Experts of a small language model: a variant of Muon for the experts.
Below are experts of layer 5 (counted from 0) of a mixture-of-experts language model. Rows are named router (the router's row for the expert), gate (a neuron's input weights, with its number), up (a neuron's input weights, with its number), down (a neuron's output weights, with its number) and show model dimensions 0-127. Each number is 128 + 24 x the weight over its row's rms, rounded and kept within 0 to 255. Numbers have three digits each.
Before each expert's rows: "comes before" lists some tokens at least twice as common just after its tokens as in all text; "gets" lists some tokens that make up at least twice as much of what it gets as of all text. This comes from a sample of Wikipedia text that the model never trained on. Tokens count by the router's weight.

# expert 12
comes before: " ", " the", "1", " P", " D", " a"
gets: "-", ",", " (", ":", " and", " |"
router:127099198113125114099137116151140166106135123135131145110134137124096101126150116168108159080130082153099145112123140139098150148116101160124112107141141160115125150098163104108104136140095141114134118098168110164191132089100128152162115122133162124138104127134126109092118098108160088118158102140114070122145134139186110149151159115143126080142158106130134135120152148145146097124096
gate13:119117140093127126169161175185126105124158148134145144120085113135121139089143132075140090144148167145132125115126133134153134108172156137109113133137162162122118121162104162125134127129155082071154114152133121121141129151143092117106135116128117117102128100076151156126101108113082145106078128162135116134088108119112142128086125104107084120098117173094136147135122105080116145117134
up13:128130154133146100135151119145106136117107133101109161156145091135153107127136088111108121170125115144132125111057139124129161130176102120137119155120111168120139121197113142157090090180160160123165164087133135139090120130099123107110104103125128133168135105131113126069148134088131131140146096122151108131076138165112141153116155110154116139105154125158112121153083129126112109121150
down13:117124171087149106140140150095135124097105144128091144134105192183116100152100124131162134136147177118149126149108146099165182130133096088133106160105151115166129114119133113166122100151172163156099123122157138122079123111117118092131098161140105097134108161126123111087115132112116161148128112101125123116127115111092158179147118116132146140104124102098102118162145127155132097128136
gate14:140080105140167128121190115150117113151098138148155156152133142146130121101151131151109092100118097106142136057141161125127147138139129113112111126152107131098126137125133128153123125111093130105172094134138146125153151141111160131113143162091150081077097092089153111150132125173094149150118126104171123124163104101099160127122149126101167142164112123122139099153152127124084115101101
up14:083142118153102134151129133107171145154101122093088138135130132139126169121137124084111136090142159111073121145129120114124098109113112149089120134128176150127087100065117162126122136151147122141122165112132137135131133117159103095155121114159140151143140115114083153154086128096148123138160106166080114092133142133153087070133127142122124152128134144119137148140145165119193155112134
down14:128108106124166141107100139118126121116143145151129121130101139140103151094079121140088133146104104109112115154131136145144127086102101131097116152176131135148151097118158115163131126118118162129130115152114080125133131126115158162127127132191056158124087130130117135165124145110109109136067102110137147169142138164136111137158172163093113167106140155117107093093105112146144118168102
gate15:131132131136088142171112195091111067146138169110149148131117137134124128093149108101129171137115136127122141127116107133125152124135103088093115147135142090092148124133133130149141159156137116134109166141118103138117148136174094161137114111092095130132142126102096058104145142122128087155130135075092127110157121136105095114137115115136126145149099111147134120134100141114208127113160
up15:113104112164109112158167090096129137080150103113117154156157140095132157160130089169117165118114110152181105117138140127148132119167106166130139113148138113108123151144129126144137129142122172127068103129127127137118097082104121115139164148146132106150170112161138125127124152147132099162181159141112146111137112122129131126140158109156143160137115108177120081134087131147093127078097
down15:130106080132129125127138080091121118123133120114096135153150114144115089080102101126099112158128126120093102095133149123134098098089136137120135100126166136123127080134100154142074115069184152097188122087116134143136129148113141127141127110116116125123120137153181136121124168153106126125133160114144136158128121133097092153159112105166146138153121132166135131165092172104119158107124
gate16:116100139112150129155136097115132108142106108122133140112124153127120104150118106119094126130137077121132190124142104106173133122114087099108130136156186137138166092061100114167094145126138078152120143099136157147115128125127131110126154163128143104156097120136112178126124133168107140172109132115127120135141144103133094163128119108103201093143156113140119154111156101114139124171118
up16:144127150168128121151116115108111109119113094190146117175100158115117111123160106142150146093140112149147142138137128091177101159116073128092114157137156176151112129119097142135116116098127146143107180139124118149093095112160106117158130168132113077123093132128157113144128180148126156103141096156135169113113126152168139141156131138134096116155152084136148132130145089147127152150118
down16:156157132165145153131160130143127129116120137150124146113138152141127123117144112098135133175099097134142144152096149106119132142124135093133119136129117126154131082141116115133156081134130150131075160147123168162107134172126153084139108126119119094118094108124139125111128170139140128157148185148189096110093175116143113106166112092173142092111178133139078164146123102144148113099105
gate17:146149148120134148139126104107098109101115146140173132116127145164182119195120125115121157163149128110170156149137117149110151105132136103152162126156102130145140128155155115121090167136136125153133109121119136162155136126089143130109119084134124103152119194130103112143107157102126071144144132116156161119176187160149117120134137107103127146151125123104128074146141162164125111085133
up17:112168133174139154158127161137149083149106153107100148157155170124103081121098134126139110166122216160131147089145118094122137075145133133143113142131141138105136160106119155123086104141113080131136098100131173117129143135134128103127113149166175168111147155114120119123168159157137105104128145110179125146136121123139129110164109101131142090132117141135158110139137122124124128138106
down17:173082084093172181122116168098121116107110102117104141124116157177117153115145149128151103126130149080114157123121160155165143164120149145138159174142164138148139141149121145168111116109156162131123155121129147101137115119127127166111138136131131097100152093167106149135144141092153147110118112126159131156142088102127138109163120102076168121124127123138121151152164124136156126171149
gate18:094119118123146149084101150140176150127130144136117139114086120141114138121175121112172122147160090156144127081067179129112116138156137153143109162113131121170122129129102128119098099141147086110133130124100170124128163105136156130127102131090123139141160161189111146102109116114092122132109148138150128157128118098140114151104133092109127100100145161127135113164117076133152070126127
up18:117159149141125147110143114114135090133106144121160140088175152105137113115133130099143168159145115138119136121145112201133126159117146081129141142178093121133131092122133124145109110172141117138132110100116084142131134085099091129143100121166153153128166150139127140121117122123132109147122072142181125171168127184125117115145106142107170113106160110125131073161113154128151137103114
down18:096104132112120165139142148096124134114124111118164093128159158104077130130110158112103117115121106099104119157133130142112122162107174113106101069113135170136139152116162147138119125068133130129187121117140100170135114125158102092143149131152148081147096115146158121142128150127155105086125107146126124106118120110120144099128144125156173111124135166094171109152160153106182151125149
gate19:126079120153111102109148112165113137132150098106077125129134170132135107129188112125111100107149109111141141147112182186119129091128128125087095117114111155141112127099164132150047139134110150101177107125144147126131157125105114109146126110119122166160123125140092109115130128166130134115134136115179152140145122134176128138156154130120136080176102169126154124104113116135102128130116
up19:137088114144117119156152126128103145126144096181098135146125168194111150148109107106142130122104152123144089089115191116109116085131118131138127120125157127156107161075102153094093133121138156127137108111149157119137103136137121118158151159155153141081137162134103114091132134142152152079106154109130120098090086123121137106123136149112153093127088155102147089141123120106147133093118
down19:120087155109160147093158063106177134124160133152191108122079136150106096146152118121153154120136130141108122120120140131111140117114116102128092109113099117144151102093131120155142164156107158142134111159131148119145110104117104140116174117148101144120101126125158113127110118143125173169138189127163119107136155152145115139141069099143120156147148120156122108172132155103128103155157
gate20:127154150171114119113187123105148143108119148131194129124141110140123167157142170136116156090114119135146096118124107126120107107111116147101131134105111112079131098099055129148121162124109157106082144124101168110084141125115118131142126145144124135127107092147138089143102102099091144102154105095093148145140079157106106127096103116125138135093080118151103128126110131125144160135154
up20:136131143165149148108090151125162130161129142113130157108100107173147139170103111085127145147169151136150113137119101120131142119110119100128064150141114147126104150134179163161142175136111130114124120124143126107163140158154130093107141129112108143163143142105106115102166137095121070134136125087138083135150116125145138131124142157121133075147146146097180122141193115125145148121163
down20:130093122069147138129123116132101148096134095090136124140134063155103122104077122152109143110136093133080136150113166150136123126153154133139111184143154146133166108138090122113113129121133156110082141129114135120136098118096102108158124127102132116157136107175154144113104122148130117128176098148105094125138091145157153116142093127165102172095148108131173123104111098153121111161111
gate21:129101139130135125126131122138143124125110076100111124152087141160096136125204158124118077131083137131109074132150174150125160128131096125127138142120144194108123181083162097130084161152134088132131158132121119153114113104133165134113133118110122135193118145124131145101095112135117147111121084120108089109126123137096144114116123112169107168116138124148128101128138096148133113125126
up21:120185132128123142171132130142122109116141146113110140085131069123155156151119099172136111111110155141120142111085155132122167126158117151114123142125166120065110175132098129124152125161131120144106137123145168087084117137116122148110098113124141125127150100113141132093102097088110138134125094148123070156156129148101154097134114112136160093134089144110151153080164123110140118153166
down21:096141131114167141122103152127149136093110145141132136132107163142114140140159110134097111142099161174159104171141160148139127156093099120119143109115121193090153111079143148117117118100133110127145180086122108192129135128129172144094131121098161162116115128127147128125159139132144126144102124123093123127152125086096179166113109122156148173139157097122126135133126102163154099116150
gate22:131098133129100158133137145126113157170155122123171131159160110125093118138153112102152108150122129144107097114157126114099136101160144134064118159113147068079141146163136136153083093087104141150141105142127160103135133130162108101131180137123137126118080118079127142126183119130119144123108100127130108099092149130133138122127094115154117091121089154104142119144165124114118127135183
up22:122103096111131157113116136145152094118126112083116134094110110123157077152089135091076105133143112170166153139141118162130144118164133134185113120137121102138127156079161124132111121158134089102112130137129083162148099129094130142070150109140149144145173163147098103118118174125137127115118164148087125093112123135172136139138163143123137110130090093142128132137128164132163141127119
down22:114127147138103129124136118148121134109120136142098132172122113126136155138134121128157088141130153098094131129143132094111097115098117145059154091091170098072125103138101161101059085110114138116143110088147114109132140109125116153107133160101129094125115091147118179101171102149115131119126101114139120137118077120115117064149128114124149162108135158153110115155132110114159110119155
gate23:110162170128141149151127154137156101114148111111123124192134102128106132167127116148155177124150137098148122162161138146117157102142152079128153108053144161081122128102092123146114092119112107107113113127118092126127134090101144118169099162132122151123110091142145109101144129128142182119097123119141116114098147157126142128096167116087163148146132146165142169143124120120123120137161
up23:111126112130115131116110144093144165077176094119154097103137108115153112103125098155087093116159125140151101093104120161170113101123127135105090136140097100117156112133131142128146176136080143160100134136113176115083096164141148160090145081106100084104111122104136107146144168163116166116131152143148127129108088098155156110163122127135127126121100155142113106125133123131137105132126
down23:130130119111098149159103101100131102139136141156123139151181126131113058133127124109100096130092111124149137128134141160140120140132067115150114125061106149119150137129084124116150113107095120136133104111136090092121116070107097122127157122126098103165105137146132146123141129107142182112140111138152129149146114160109152098138154187150085120087105092150151088133102140119136149122152
gate24:098126104129137172113141156146160117130145105122082140131149156150161134117095124111106137133106132130131151116095117091148149085152113170215118085145136142140144138138161170092170132128160137148126165121160122155132128122141125117117115120085139161137154117158150146137083151122114155102139105126184108144136130107113150132124145125119113173119098130178100160133081167110143141150123
up24:121133140129126155143117120123123134157080112161115137162121126131116125149136143125159125142134066170133130148166144134125122152136108138094121158081090132139158113168115093128140110101123183111153124138155067125084126118140129084101149158148105108118116121142092079145147134113140126089113182172107152078105167102096142087124123119167101097117166115144148130132107113122140107129116
down24:175094097134140114151128121131116138112095109145107114119150132142145125087118114118131141145106125158139140109143130129184170180153123189111167150117138114107168123154130105128098108129116179139119130102138123117124124123153153079114140110154084095125132094114098106084153132119158169096106167134120153104125102057079114101118140159104132099108129125128154140107142109150154128142150
gate25:121178122125100160142129140133082139103062128123119144126132121187131155131119106140155132143154095120130157114161138122163154120113113121095094144140101114143161143107104085129148126141188156135107144139184119160149139113149094107121135154134145152110174088174098143087123134177155104122130124132118139109125116124128141106162114162158090111149126146102156101091092144138128122123099
up25:119141145106102168081110120126136118114093147128153092157156161099107116099143118150085130113202132146109157147160117119122114123123124116127125126124180155146164093103123143128130090119126124146158151133121156134148128127112149132137126094129139098179134072113178126147167148111133118118110084161127182147131164107130132111140172161103148173117118115115131140115140157149159098110170
down25:144179108155126126165117166156164127142155138103105099098142135154154121158125134138135121125120105168112071103117162070126161073159116164123134169149132128092154094096132136133139114157131156118137116120156132128125126161167129096124116131164148154097151124134130137119104130123108135129105156094108092149136093134119171103107162174126126098110164134138147108161088105172156136135135
gate26:105155128091128142149129120143176127135112151125096113104167126159113155167099110118122121141123085112108125122099121124099121143118107120169123114172119122103127122147139198070145092105102135107074110153110128076123131119126102156143117123105148129155117149091171129152129114149145145098165130130117095105140121157148130180090106103160119142108167076103138114127152151145156143158128
up26:144165147090152173146165114140140157139170165124156143075161111098105093139147146149107147137170131139133139064128082135117136106123151122174095127123097091159094145138065111115157118101148114113135163155132124087107159133150142127107110152127133130118118109131155109131115108098092092151121118128159145158099129137096151141112102133139108125128153148097121142114080140127102123097147
down26:109085166140150150148131163160106131141141104146208150165117131119135103100192120154144110134125149124122165172106120140122117100152107108116152128102136145150116114122152136174120156122142140133116155125120135146114145091141132170204134085139137124147100150127146078122132153139128110123124150127085158113137124063122133113145124107173146125155125121135149122136143129114186107111121
gate27:132105120157154131162121088171137130127123122106145139129139123110120178092100187133115125127098138080127125150093131093092130133119155157164139110156131120112144131162129151107113150085112173141131166107128153096128156142130092143148124093140116122159131181131130096150144111157078121080084132089107106118127160082175148159098159086126129141098113123136108156136130130136115113134134
up27:115108138112136124136148138134134118173164140122150116156138163135097082149133112140156155087141102122097105121105138107111125094120112107098163123131109097150102137161109164106127087097146121083136167131145117122190103128166166140160128156177126103138130103099142143099133097084132122137177119112132138155108089129127139144056146152126110105142122117134125145100174141114113129148082
down27:145114176136135125136115133146139140133122133116102136121095129096137126146133101130151137143150095105124167119145131156128142164149105120134134127120134136116080148096134129181127128139118112092124113147091071121157120080149119133081160133143123113112156118089105163127157138114137137139143103125097148107123016131119112102116103135161163107141113065151165123131159115097122154149157
gate28:096126166076124139127185102131092148111099145108164131094144114113144120153124138119128077137149147157127128161132136166130141160115123077158145111169165119136140152092105135115139128102117123146131098137103138137088148112147126129127136132152135100138106167171133135127138094079170100043142141113162152112137155099141147139123094133142157143110109106155114158121119134114167139146098
up28:113134122078109177111127104149131148106090088131106147117102114126156124136146149142144109113116164087121124077106106160120126152118129128159069159132130115099142154121123153141103103137113149122129098122104101126074140148128138130110119174128130105158129121124121129123122152083143115151150151141140168101156171138129169111169174142141148176126139155148112163066144126147142147074144
down28:105130182137136124111137135104143131073143106157150139081142112168122154122092156097167106096175155124153155151128154154129120161138126097141125150110126155141113170080110084079154102137097112153114095137132111128142125122133186157116148109153129081140102117161124176111134144137182122157174121144118148133132129138139137142131147090157157133120096150137108151115129137135126101116102
gate29:109128111138159161142104105191141129130167151174108134126142148132126118152133108159123123119123134131155120107115110182111132150102172114149188093126169145121123123132115130147071095151109146095138080165147166138103103103112140150171121126130154161104088155133145122123100123129155128145143120124147149136152139143188156112156140141125156113150126139153125134159121061123096119137091
up29:156075124160138086127162152127121106132049154130139127104136137139133112098090095126108161160117122146145129097135105105107144141134153121126156110119115087169148110162141146115158148084161135196101079096120081097124120148161141142091142132095150130148120135135110092129135134108116133128112153133109125153102146158105120170137107154096127140102163147136103163126124134144107159151131
down29:160122116175115174139112125169162117109146142123170102122118160117169164130138076169112146174159094113175155131135148106090131135144129159142121100134125131107098109119140111131128066143152102144101144143151145112104131109115141142146142136088155107132137138169157123105139111161106159144195105115145136102157139136146128128129155102130149152129128152097130128117160198122126117110148